{
  "moe_layers": [0, 1, 2, 3, 4, 5, 6, 7, 8, 9, 10, 11, 12, 13, 14],
  "init_std_router": 0.0365,
  "norm": "rmsnorm",
  "parallel_block": false,
  "lr_mult_o": 4.0,
  "dataset": "wikipedia_en"
}
Below are experts of layer 12 (counted from 0) of a mixture-of-experts language model. Rows are named router (the router's row for the expert), gate (a neuron's input weights, with its number), up (a neuron's input weights, with its number) and show model dimensions 0-255. Each number is 50 + 12 x the weight over its row's rms, rounded and kept within 0 to 99.
After each expert's rows: "gets" lists some tokens that make up at least twice as much of what it gets as of all text. This comes from a sample of Wikipedia text that the model never trained on. Tokens count by the router's weight.

# expert 8
router:47 40 26 59 58 52 41 60 44 51 46 67 33 39 59 68 46 45 65 41 38 54 64 49 46 72 53 54 52 69 48 55 56 52 71 61 50 51 62 49 59 39 54 42 37 29 56 35 44 42 38 70 49 44 32 31 71 68 78 31 49 77 60 71 57 56 46 48 55 27 27 47 61 66 65 59 40 56 56 64 36 52 55 38 47 63 45 54 54 49 52 49 56 58 53 50 49 38 53 44 61 59 67 48 47 42 45 52 38 45 51 43 61 49 31 49 53 79 38 48 37 60 55 38 60 32 66 34 60 54 69 28 61 60 51 42 50 55 47 66 41 34 42 63 43 43 55 77 40 35 41 69 32 59 30 39 72 33 55 38 50 45 66 35 34 61 43 36 71 50 70 50 68 49 43 42 47 49 42 51 55 72 42 60 39 73 29 62 48 40 60 72 37 50 44 35 33 45 61 41 34 58 60 46 51 38 38 49 24 61 56 44 77 46 54 58 49 37 38 41 46 37 44 32 49 36 50 51 33 35 29 60 50 47 37 39 30 25 40 38 30 66 62 65 56 31 56 49 47 42 54 55 67 48 58 56
gate1:63 44 32 41 36 27 46 29 50 49 28 57 39 52 55 48 43 63 54 38 47 70 45 57 73 46 47 42 62 45 56 47 75 53 57 42 59 19 59 37 23 38 38 59 43 76 49 45 71 59 51 35 44 55 61 26 78 63 68 61 42 52 38 58 72 46 77 46 58 66 46 55 38 81 49 40 54 35 76 53 33 44 50 56 55 76 21 56 60 46 48 34 28 54 47 40 42 42 63 42 43 48 59 57 52 44 51 61 49 58 64 43 52 51 33 54 34 80 24 63 46 41 58 51 72 35 54 49 55 77 42 40 19 70 46 30 46 67 55 40 47 61 30 37 56 36 59 57 47 69 51 49 51 42 35 41 47 29 47 38 41 54 53 58 57 54 54 43 21 56 62 62 58 53 53 58 41 34 56 41 58 58 42 45 57 60 45 68 61 47 53 61 43 48 55 54 60 48 40 40 53 67 64 58 41 63 49 44 48 33 42 55 46 44 59 60 47 53 70 62 43 59 52 51 47 38 59 69 24 42 64 60 54 36 54 49 57 52 61 51 50 39 51 50 51 37 43 61 47 63 38 52 67 69 59 54
up1:63 73 46 43 49 51 50 39 31 28 39 41 45 65 52 61 44 49 53 38 53 46 69 51 43 35 74 28 56 51 44 60 40 31 32 19 54 49 54 57 49 54 49 32 60 60 57 61 54 61 54 72 52 54 48 48 60 54 43 47 84 45 38 58 73 35 57 59 29 53 53 60 24 53 44 55 28 46 44 43 46 33 49 87 60 59 74 24 45 24 48 43 52 61 57 59 50 64 70 78 52 62 54 56 38 66 62 42 47 56 55 67 43 47 29 45 47 48 64 76 50 52 58 59 55 61 47 40 55 48 50 57 47 56 55 53 40 36 38 45 64 45 55 64 60 49 42 33 68 50 52 56 63 43 48 40 46 42 34 50 49 57 36 68 45 56 54 43 52 70 61 33 50 64 64 43 53 39 51 67 45 67 39 36 49 68 34 53 43 45 61 69 64 61 30 44 49 61 64 48 30 37 45 53 70 41 56 73 66 42 55 67 61 64 36 65 43 36 57 47 58 55 43 46 42 53 36 65 48 62 36 53 47 42 42 41 67 26 58 28 55 65 68 55 64 53 51 61 71 72 52 60 46 48 62 70
gets: ",", " was", " is", " that", " were", " be"

# expert 5
router:45 53 47 48 54 47 45 32 44 48 49 59 49 51 71 74 54 34 57 61 21 43 51 54 48 49 45 45 62 83 38 45 54 45 54 44 48 51 59 48 50 50 58 53 45 27 57 26 24 56 42 45 73 37 43 46 50 56 50 32 60 74 56 53 53 37 39 50 33 45 45 36 51 61 65 51 19 38 45 62 35 51 43 45 49 66 45 58 50 55 57 53 48 41 46 40 31 57 32 42 51 70 60 51 68 39 44 41 42 74 64 52 44 43 38 35 55 58 44 51 41 56 55 55 39 38 59 49 61 57 67 42 51 46 56 58 35 53 66 67 55 52 36 61 37 38 50 63 43 42 63 54 45 59 27 35 86 58 55 54 63 33 82 54 41 61 48 55 31 56 41 45 55 44 47 50 28 49 53 38 62 59 58 60 48 61 30 59 54 56 56 54 42 47 53 21 60 54 49 33 50 63 47 05 62 15 40 54 38 71 56 51 52 43 62 46 64 42 20 38 36 50 41 55 44 33 57 69 45 55 47 60 68 65 39 53 49 37 53 41 30 67 67 79 65 34 60 56 69 43 53 59 50 41 41 45
gate3:50 80 42 46 61 48 38 48 43 48 54 71 71 46 45 64 28 40 29 51 45 64 48 54 56 40 57 60 46 33 43 49 68 39 35 46 57 60 52 55 35 36 52 34 31 54 42 43 51 58 40 42 52 54 45 55 48 61 21 65 41 52 68 49 22 58 69 54 38 52 20 45 56 61 52 45 45 76 64 61 45 29 61 63 38 58 44 39 42 25 39 55 46 35 18 51 54 65 48 54 51 55 32 62 46 44 42 55 18 19 55 48 50 52 45 40 50 44 41 59 49 49 45 44 49 44 57 33 58 55 53 42 45 48 46 48 42 67 40 45 53 76 69 39 25 40 63 38 32 67 52 35 61 55 48 40 45 69 42 56 46 68 44 61 43 51 51 63 54 39 39 47 66 46 88 42 52 67 58 67 67 65 59 54 54 46 50 77 55 41 65 45 28 69 46 53 45 50 46 57 60 44 71 60 49 36 36 39 46 34 50 46 59 61 51 48 63 53 40 56 62 72 50 23 47 46 60 67 40 48 43 61 44 59 83 66 64 49 37 50 38 48 46 36 57 61 32 52 42 29 58 33 47 41 50 54
up3:44 36 60 47 42 65 42 62 46 46 39 47 51 41 39 51 33 48 45 56 60 53 78 62 38 50 39 72 42 47 59 44 41 82 45 37 29 38 55 52 60 38 46 78 58 73 26 49 69 44 63 51 34 50 77 48 39 74 58 53 54 38 50 45 54 65 46 50 59 46 34 50 46 44 39 62 65 44 27 38 40 64 55 67 53 73 40 54 57 49 38 43 45 42 68 45 58 41 47 58 22 64 44 72 56 45 73 18 48 62 45 54 49 62 58 36 41 66 21 49 34 46 53 57 27 42 66 57 58 28 34 44 55 34 79 41 50 59 50 41 54 43 41 35 43 37 59 61 53 66 52 67 47 28 68 68 37 47 60 75 59 59 43 49 48 39 47 38 49 33 54 55 30 48 38 55 60 59 38 46 61 48 52 40 50 42 55 57 40 20 58 41 49 42 50 60 50 52 56 58 41 51 69 37 59 32 49 59 53 50 49 50 72 44 52 52 48 48 66 44 58 41 35 61 53 38 36 50 47 60 55 34 57 39 43 80 54 26 64 71 44 46 57 46 48 62 70 56 30 61 37 50 66 66 56 52
gets: ",", " of", " in", " and", " to", " for"

# expert 1
router:31 70 41 62 52 61 44 23 44 49 47 59 36 51 55 62 63 31 64 58 48 57 55 45 41 70 30 53 50 55 44 42 54 52 60 64 40 31 60 62 46 29 29 64 40 50 62 35 38 75 32 55 63 39 48 47 41 67 69 34 39 48 54 63 47 49 30 53 30 29 39 50 53 61 64 40 49 44 44 72 38 50 42 32 43 38 38 47 43 38 55 35 52 40 65 41 34 41 32 52 42 61 75 53 68 45 43 57 42 47 50 49 39 51 44 59 59 53 48 49 26 41 39 38 53 53 53 60 65 49 58 37 41 37 55 60 34 48 44 71 57 32 30 70 25 39 41 64 47 43 47 58 41 65 42 33 57 29 61 40 55 37 55 47 52 58 46 62 67 70 66 52 57 39 49 44 41 41 46 43 69 51 62 65 44 62 34 68 52 30 58 65 37 32 60 17 60 64 44 33 52 48 59 51 59 32 57 65 35 71 75 55 41 56 57 40 44 33 53 46 51 55 44 62 48 51 59 53 42 31 47 47 63 58 34 38 44 33 50 39 32 73 55 76 73 31 58 42 45 34 60 67 62 47 39 61
gate1:52 54 32 61 40 49 66 57 52 41 45 41 46 37 65 47 71 31 64 53 57 67 42 36 46 43 20 36 72 45 46 19 36 32 49 50 60 66 50 58 33 51 58 57 60 52 56 37 48 79 33 66 43 60 46 36 46 59 46 62 52 41 71 56 35 55 47 46 59 23 76 55 50 49 54 63 63 59 50 56 56 46 40 61 57 34 50 32 49 47 53 75 38 48 58 42 48 50 62 60 57 53 50 52 39 50 28 46 70 44 35 44 29 36 27 39 62 63 36 46 41 59 58 67 53 59 62 39 62 49 36 49 33 58 56 57 17 38 30 69 41 29 53 67 41 48 55 55 44 31 56 39 57 77 65 52 52 57 45 59 40 53 45 64 53 68 40 52 51 48 48 66 32 40 49 31 43 52 47 32 54 77 63 58 50 72 40 47 45 67 49 66 61 59 56 28 43 44 32 51 50 37 45 59 57 45 72 32 48 52 45 59 50 53 60 41 51 56 68 64 87 53 46 60 59 78 57 49 59 41 55 44 42 33 46 48 47 42 58 34 61 56 44 53 47 44 66 51 57 73 66 61 58 72 40 38
up1:44 57 54 31 56 23 24 55 68 35 42 77 41 44 34 62 56 37 65 51 36 30 43 62 60 47 54 37 40 59 48 35 56 44 64 45 49 53 51 48 26 62 76 41 60 60 41 57 29 46 52 57 60 57 60 52 56 66 52 62 57 50 54 19 46 53 45 42 25 50 56 54 34 71 51 37 64 63 56 46 53 56 51 54 46 54 39 20 60 53 60 69 49 59 49 34 39 25 71 60 47 50 49 47 42 60 59 41 45 64 43 67 60 48 24 46 21 49 42 41 39 46 64 65 61 39 53 59 51 57 54 41 44 49 55 35 59 47 53 47 42 43 53 27 67 48 67 64 38 46 68 39 46 53 61 42 90 45 40 41 37 71 51 51 52 74 60 32 43 58 63 66 50 49 46 33 49 35 50 60 85 60 64 55 37 39 49 43 55 55 47 51 65 40 32 49 47 27 43 62 34 72 43 35 38 49 60 59 72 64 73 49 36 57 34 45 56 48 58 54 39 58 25 50 62 50 48 60 48 25 44 52 43 43 66 59 67 63 51 58 49 63 53 54 49 38 51 51 65 53 53 54 73 48 44 54
gets: " the", " a", " The", " his", "'", " an"

# expert 0
router:24 37 39 69 67 41 50 53 38 35 50 51 26 58 63 62 51 47 67 48 51 51 58 68 63 44 76 67 54 62 27 29 53 46 66 60 52 27 59 46 65 53 35 45 47 55 54 42 41 59 39 40 40 36 38 31 64 62 53 50 55 44 45 48 61 48 36 57 24 34 58 37 56 75 68 36 50 58 45 49 39 60 38 31 42 72 36 48 41 37 61 41 57 50 42 28 39 42 39 35 48 58 58 54 55 61 44 63 41 30 72 74 75 44 45 66 54 79 48 29 43 34 37 57 48 41 48 34 56 49 52 40 42 50 58 73 46 51 69 64 52 46 42 59 32 49 56 59 49 37 66 49 60 61 53 34 33 51 67 41 57 43 80 28 31 65 51 59 54 56 60 47 66 41 32 45 38 62 49 54 66 70 42 50 42 50 51 57 61 46 71 42 36 54 47 49 59 56 49 42 55 87 60 45 47 58 42 48 23 64 65 45 60 50 63 55 57 40 51 37 46 48 53 66 22 54 54 71 49 45 46 38 57 60 49 48 42 49 56 48 46 55 61 69 72 33 59 51 74 58 55 63 55 49 33 52
gate4:58 57 41 44 68 65 41 47 53 41 32 64 42 47 58 72 39 47 62 63 59 34 34 49 65 53 55 57 51 44 52 43 40 51 53 50 53 51 45 59 25 62 50 55 60 38 53 42 48 30 46 47 41 46 60 43 50 36 35 55 54 50 47 52 65 54 52 52 49 44 45 44 56 63 57 57 25 58 40 73 49 37 57 54 65 43 73 30 48 56 57 42 49 38 56 66 61 51 50 26 53 29 52 46 39 47 55 50 49 64 54 62 45 57 23 34 42 72 47 36 63 48 27 58 88 58 67 45 44 40 55 54 53 54 81 46 51 57 47 39 21 51 73 42 52 40 60 38 64 35 58 48 55 27 53 40 69 41 40 34 47 36 56 42 66 64 52 65 53 37 49 50 60 38 33 32 75 70 42 57 64 59 22 33 54 42 54 52 54 52 61 59 48 52 58 63 47 28 43 77 46 49 62 40 40 63 64 33 34 29 40 64 42 78 64 40 53 39 64 44 64 68 62 36 49 45 50 41 59 53 41 47 54 44 63 43 51 17 63 64 64 73 30 73 44 53 49 58 67 45 29 54 68 45 39 44
up4:37 67 54 49 57 50 58 64 39 56 36 54 67 33 34 21 52 66 46 56 42 40 52 45 51 57 61 55 40 61 59 50 35 57 49 41 37 72 44 41 55 60 62 41 39 66 47 54 69 53 61 60 47 52 46 39 38 61 54 59 64 50 38 28 54 59 49 50 49 34 62 56 56 26 43 66 46 45 70 50 43 64 46 52 59 47 38 58 29 74 49 58 56 50 38 34 55 36 62 46 61 35 68 31 44 38 36 63 50 68 37 35 35 53 70 48 59 57 37 30 42 47 46 58 24 48 48 63 62 39 55 40 42 57 35 40 42 53 46 49 84 32 43 32 39 23 37 51 60 49 51 70 33 47 48 46 56 36 87 60 30 38 31 56 36 70 44 48 72 41 44 34 55 34 41 57 43 61 58 52 48 43 45 53 36 65 56 29 68 50 47 19 51 47 52 73 49 36 66 63 51 52 48 62 58 46 71 52 57 55 51 70 66 42 29 50 56 59 45 56 80 30 72 68 65 48 66 44 31 54 58 64 48 62 38 44 60 59 45 51 38 46 50 39 56 55 64 67 38 54 52 61 38 44 62 43
gets: ".", "-", "=", ":", ")", ";"

# expert 9
router:47 37 51 65 47 76 50 34 49 57 43 63 37 49 60 44 57 43 68 38 23 62 61 49 42 49 73 56 50 74 36 42 65 68 62 50 57 49 49 54 67 34 38 43 47 65 69 11 37 55 37 73 49 47 48 56 48 49 49 44 53 59 59 55 66 54 50 45 47 47 39 40 56 51 51 51 44 49 44 66 34 57 41 55 59 58 50 42 64 56 51 62 67 42 53 46 47 42 49 26 69 62 52 53 58 43 54 63 45 54 55 60 73 58 52 80 54 54 47 38 37 65 56 41 53 57 68 63 62 42 51 34 27 39 69 67 32 54 67 58 50 28 29 62 42 53 50 72 46 35 71 54 53 55 43 44 67 42 37 32 68 54 69 27 48 62 40 55 67 49 53 56 42 63 41 59 42 26 50 53 58 50 64 52 10 49 51 62 41 48 47 50 36 45 49 21 64 44 63 43 54 63 60 40 49 38 30 46 26 64 46 46 48 69 51 46 62 29 37 41 30 51 47 41 43 32 42 43 66 51 53 63 64 47 35 45 31 25 52 45 31 54 43 51 81 50 44 50 52 44 57 50 46 32 30 45
gate1:39 61 50 27 45 56 38 37 42 62 67 46 35 65 49 49 46 28 50 63 66 40 34 46 39 47 48 42 55 45 46 35 49 42 56 59 58 42 60 38 68 49 57 59 40 43 55 34 63 61 47 52 46 34 44 64 67 38 60 55 58 26 58 39 45 40 58 58 49 51 30 41 45 45 68 52 71 56 35 54 64 33 42 76 39 50 27 55 38 56 40 57 66 57 49 43 56 63 48 34 40 30 45 53 48 42 65 51 47 44 45 46 50 46 49 58 35 58 38 62 60 51 66 34 51 51 60 40 44 62 52 46 50 42 40 42 53 61 58 33 43 46 39 52 57 45 61 45 66 55 41 50 36 68 51 50 56 58 59 54 43 43 51 15 33 65 48 36 78 51 41 33 55 58 57 63 26 58 42 57 39 66 44 64 44 61 51 66 68 67 57 58 18 49 27 31 57 58 57 53 48 58 44 44 47 73 49 75 44 53 67 48 52 33 46 62 24 51 72 89 57 35 42 71 51 18 37 58 59 46 53 55 58 50 58 48 46 36 51 66 74 48 49 44 57 80 32 47 34 20 42 50 69 61 64 61
up1:35 58 50 40 38 46 49 71 46 68 39 48 54 36 68 43 47 79 40 59 55 50 39 41 21 64 43 33 54 52 44 41 48 36 51 47 61 54 30 67 71 80 56 63 54 39 51 45 36 59 48 80 61 48 47 44 47 53 50 57 59 41 37 30 46 46 58 56 36 42 53 39 63 45 47 43 54 42 24 31 49 64 78 35 41 58 52 21 60 32 60 69 60 39 35 43 55 67 45 69 58 55 52 40 53 66 38 43 56 58 41 62 47 56 33 51 61 39 44 45 65 58 40 47 62 82 45 41 42 64 61 59 60 61 61 37 29 50 40 45 71 25 61 43 64 35 30 36 26 61 45 51 52 33 45 50 65 52 51 63 47 48 51 70 49 48 49 45 61 65 37 37 73 74 51 54 57 40 50 46 53 49 70 57 34 38 31 44 52 46 61 55 56 55 38 55 40 65 42 37 53 61 49 49 56 24 59 48 31 61 40 64 36 58 41 54 50 50 47 49 69 36 50 35 41 24 55 37 58 55 46 42 37 31 50 56 34 46 37 44 48 61 28 57 65 35 60 57 57 33 65 38 33 60 70 43
gets: "\n", "  ", "=", " 0", " 1", " 18"

# expert 12
router:62 46 47 53 47 28 56 53 43 63 56 72 57 51 57 55 47 60 59 36 29 50 51 55 42 55 61 51 90 69 47 29 54 57 64 52 38 46 65 38 54 44 36 56 48 45 39 39 36 53 21 59 69 48 52 48 52 80 69 37 46 54 61 58 75 35 35 54 25 31 37 59 36 64 59 47 54 47 34 75 54 52 51 49 33 49 51 36 51 42 61 48 58 33 37 29 47 43 33 56 52 67 69 31 64 57 59 53 50 66 59 62 54 47 41 83 66 35 43 54 51 52 38 25 38 56 59 53 68 45 49 43 50 31 35 49 26 45 68 62 54 40 36 46 54 47 50 63 48 52 51 50 38 53 57 40 64 33 44 30 66 34 80 39 51 52 32 40 59 57 46 48 53 46 36 32 60 50 39 55 41 58 61 43 34 52 51 37 45 29 61 73 29 43 60 40 46 64 49 45 47 60 45 33 57 58 47 43 14 47 56 58 57 46 42 43 46 39 43 34 50 39 48 48 42 37 67 68 55 50 39 42 61 68 34 24 43 34 62 47 42 69 51 59 48 40 54 58 37 54 58 50 72 35 40 60
gate4:48 60 71 36 40 47 92 46 65 70 45 57 59 50 61 84 82 55 53 23 74 27 59 57 43 50 33 58 35 34 26 37 29 56 50 47 72 50 45 79 45 49 35 43 56 62 63 54 41 59 50 43 43 72 57 63 38 47 37 47 55 51 45 38 58 28 50 47 41 68 46 49 35 63 50 32 61 51 57 56 54 51 58 49 39 47 43 70 63 58 31 40 62 62 58 49 47 47 53 31 62 53 57 38 60 63 61 41 46 52 55 65 45 41 44 49 57 50 28 43 52 47 70 55 41 78 47 54 50 49 43 64 31 63 48 44 40 56 50 67 50 51 43 31 59 53 37 62 83 27 49 75 64 49 45 40 53 54 46 48 45 42 64 58 40 52 33 38 51 51 53 49 55 45 49 61 54 62 49 51 52 61 80 40 40 32 38 53 55 37 51 49 38 56 61 46 63 54 39 51 70 60 60 61 54 58 48 38 43 52 44 68 32 34 56 37 63 43 55 44 45 45 24 60 66 53 55 38 58 48 69 50 70 53 29 47 69 25 37 42 52 67 55 82 65 59 50 49 54 45 47 49 43 55 58 52
up4:43 51 77 22 46 69 42 39 50 66 47 43 49 57 40 39 75 41 50 63 35 41 44 74 86 51 29 59 83 64 55 48 49 56 68 47 53 48 58 69 31 48 58 40 36 42 37 25 36 69 70 52 38 50 54 49 50 42 63 21 46 60 52 64 61 60 38 55 50 51 42 64 45 33 50 63 52 63 53 42 38 41 44 61 50 58 63 43 82 56 47 47 65 55 32 59 43 67 51 63 59 68 64 35 59 53 30 39 54 47 57 58 45 40 44 29 51 52 60 34 53 60 47 35 50 46 28 34 28 67 47 59 39 56 66 64 53 41 35 34 20 61 45 53 44 63 32 48 44 38 32 56 43 40 47 35 29 55 43 25 36 47 70 50 52 46 60 61 40 47 49 72 40 64 51 51 52 58 53 52 46 49 57 57 43 46 53 39 61 44 48 32 47 34 60 64 57 58 39 61 30 57 56 60 30 57 53 57 47 51 38 64 65 61 52 77 39 65 45 32 67 43 58 50 67 51 53 60 44 46 49 69 54 39 58 52 57 62 61 54 21 48 53 46 42 46 36 36 41 46 39 54 28 45 58 49
gets: "s", " |", " to", "=", " I", " can"

# expert 7
router:53 34 38 74 62 65 58 34 35 52 52 55 41 50 36 68 49 53 54 52 29 46 59 53 32 57 82 55 73 56 46 39 56 51 70 53 29 32 48 67 60 32 31 56 65 60 67 54 37 66 51 65 63 35 60 28 61 55 60 18 58 56 58 56 53 65 34 26 71 40 41 49 46 57 53 50 51 37 44 53 53 47 37 40 52 46 61 47 39 64 59 57 61 33 56 28 52 71 21 39 50 62 72 40 64 54 48 47 35 58 55 51 52 38 45 28 56 71 65 35 37 63 40 53 50 56 55 62 59 69 49 56 47 35 53 60 50 58 76 71 54 35 36 46 34 38 31 58 28 34 52 47 33 58 40 40 52 33 43 36 60 40 64 43 51 58 40 59 64 53 38 48 58 36 46 60 34 39 54 21 48 63 52 57 47 69 35 52 51 49 58 55 29 45 33 43 41 65 51 41 68 60 60 57 52 51 46 40 42 54 49 49 51 42 50 33 51 55 34 34 41 50 38 41 38 38 46 76 39 23 41 62 64 59 35 56 40 43 46 34 27 57 42 37 74 47 60 51 58 45 51 58 69 48 52 54
gate4:60 38 66 67 59 46 71 53 53 37 45 44 54 42 45 51 47 45 73 51 27 60 45 44 47 42 45 43 43 65 49 61 49 53 40 51 44 43 48 37 58 47 56 58 56 53 33 78 61 65 47 35 52 53 37 45 51 40 46 49 63 57 48 60 45 69 55 39 65 61 58 54 49 43 52 58 72 38 65 68 44 25 52 59 35 49 53 40 54 38 40 40 62 53 44 74 59 35 41 44 48 45 45 72 65 43 56 58 46 49 47 36 50 42 41 73 39 50 45 44 63 64 68 40 55 50 51 38 61 62 56 28 49 31 38 29 40 59 61 51 57 46 38 70 50 58 70 46 67 34 38 65 61 28 64 41 33 51 51 23 62 51 77 42 47 53 65 30 65 32 33 51 39 36 43 48 51 73 49 23 43 77 50 30 60 54 69 51 49 54 47 71 59 40 41 53 52 55 66 55 38 36 63 39 61 33 21 34 54 35 22 50 66 28 57 45 49 47 53 43 45 45 62 34 61 55 56 38 55 32 69 57 50 37 56 71 46 20 59 47 61 48 75 55 48 46 38 53 34 50 23 49 67 33 45 33
up4:66 37 43 52 47 37 45 76 38 27 44 62 48 40 57 61 32 49 44 57 62 65 52 73 53 37 59 40 61 59 44 46 43 37 45 62 19 45 54 50 56 36 51 59 53 23 26 62 57 45 51 51 41 61 24 44 65 29 67 45 36 57 59 44 36 60 44 22 75 54 54 62 57 59 42 51 47 58 53 64 51 49 63 28 46 38 52 50 56 48 40 42 64 49 25 72 50 56 53 55 51 57 61 71 53 42 50 41 47 38 49 42 68 52 25 49 62 70 43 45 65 34 40 50 54 81 23 45 53 57 53 66 46 44 60 51 23 75 58 57 52 51 49 54 64 70 64 53 64 42 64 55 73 35 51 40 72 38 39 37 71 39 67 54 31 60 22 45 38 60 37 56 36 46 61 43 47 42 38 36 62 58 46 42 46 55 56 56 53 47 50 49 51 26 58 51 53 22 74 52 39 36 39 55 58 59 47 50 54 38 39 51 64 67 35 39 62 56 60 40 54 51 58 48 50 35 43 65 52 39 72 56 70 54 37 58 38 33 34 50 44 64 57 41 32 45 41 38 63 58 40 50 57 37 51 67
gets: "\n", "\n\n", " (", "-", "–", " \""

# expert 6
router:29 68 42 62 41 58 40 41 35 61 37 62 55 39 74 66 49 26 55 55 54 54 67 49 58 63 78 44 66 55 35 34 62 52 69 66 43 48 41 51 43 53 31 56 43 57 49 32 46 59 46 47 61 41 55 52 56 58 52 42 60 62 60 70 56 52 37 38 34 33 43 46 56 56 54 49 48 39 49 75 49 52 34 35 50 45 60 38 56 67 62 41 42 48 47 50 48 45 39 64 45 53 69 42 70 53 42 69 51 56 68 55 61 36 30 64 51 75 50 41 42 51 44 35 51 69 56 50 60 56 70 45 60 53 53 53 42 59 56 64 50 58 54 65 32 54 52 64 44 46 67 63 40 49 29 38 75 47 67 58 59 32 59 45 61 38 53 65 20 65 56 47 58 41 43 48 23 39 38 38 77 61 38 29 42 54 47 68 56 45 51 52 14 56 53 24 38 70 56 36 60 61 54 52 56 31 32 43 22 70 77 62 56 54 52 33 49 46 31 22 47 44 50 48 47 48 50 64 56 39 47 40 65 63 31 49 39 35 51 56 24 73 50 37 55 54 55 50 55 47 55 58 62 46 42 39
gate4:67 54 56 41 58 37 35 46 26 62 50 64 45 66 51 67 48 61 80 70 48 50 44 50 33 44 48 55 40 56 43 54 64 54 47 28 82 47 53 31 62 36 48 81 53 40 36 38 41 71 56 48 45 49 50 51 64 37 78 68 44 62 52 36 47 44 27 39 38 67 43 36 57 59 39 58 72 37 61 57 39 45 31 48 56 41 55 50 50 45 66 66 41 72 55 72 74 41 42 38 49 64 62 36 41 67 64 81 57 58 53 37 59 45 59 64 41 43 45 38 28 64 73 42 24 48 28 40 63 45 40 42 58 65 57 25 58 64 47 58 53 42 56 47 52 49 62 67 62 48 51 43 48 35 48 52 64 61 57 46 55 50 49 48 41 82 47 49 36 47 35 43 50 50 46 61 38 55 64 44 54 39 58 36 59 44 46 57 44 65 53 45 18 75 52 50 47 49 43 26 66 65 39 42 48 47 47 38 56 47 43 42 62 59 43 49 43 50 47 50 38 46 31 60 46 58 41 47 61 41 49 22 77 56 46 34 40 36 35 30 54 46 63 57 51 43 48 35 27 47 52 38 56 43 53 34
up4:47 34 59 73 53 43 37 45 50 41 54 75 46 47 48 68 36 66 35 66 39 26 42 65 58 62 48 59 60 37 69 38 52 57 54 74 54 45 59 31 62 38 51 31 55 61 38 68 73 42 16 37 24 77 47 69 62 42 64 50 42 27 38 43 46 34 59 54 45 33 55 49 41 51 23 63 57 56 64 41 32 57 42 53 57 41 55 60 73 46 61 63 44 59 36 48 63 50 67 48 39 38 60 48 83 44 68 50 57 64 34 39 34 46 61 40 82 37 42 68 48 57 71 47 53 48 56 46 44 61 51 40 42 53 61 76 44 61 41 51 51 48 46 40 42 43 46 42 72 54 63 60 47 44 57 52 31 33 52 57 39 51 66 55 55 61 58 41 56 60 37 51 43 57 42 54 63 33 43 29 39 45 62 49 43 38 65 49 50 47 41 54 49 34 60 12 75 37 51 51 52 59 71 69 43 65 43 59 43 63 64 38 55 54 51 66 63 66 57 48 65 50 58 48 60 42 55 44 29 43 41 59 53 45 33 51 32 38 45 51 71 58 39 39 64 47 51 35 51 42 42 50 42 51 44 55
gets: " |", "|", ";", ":", " (", " –"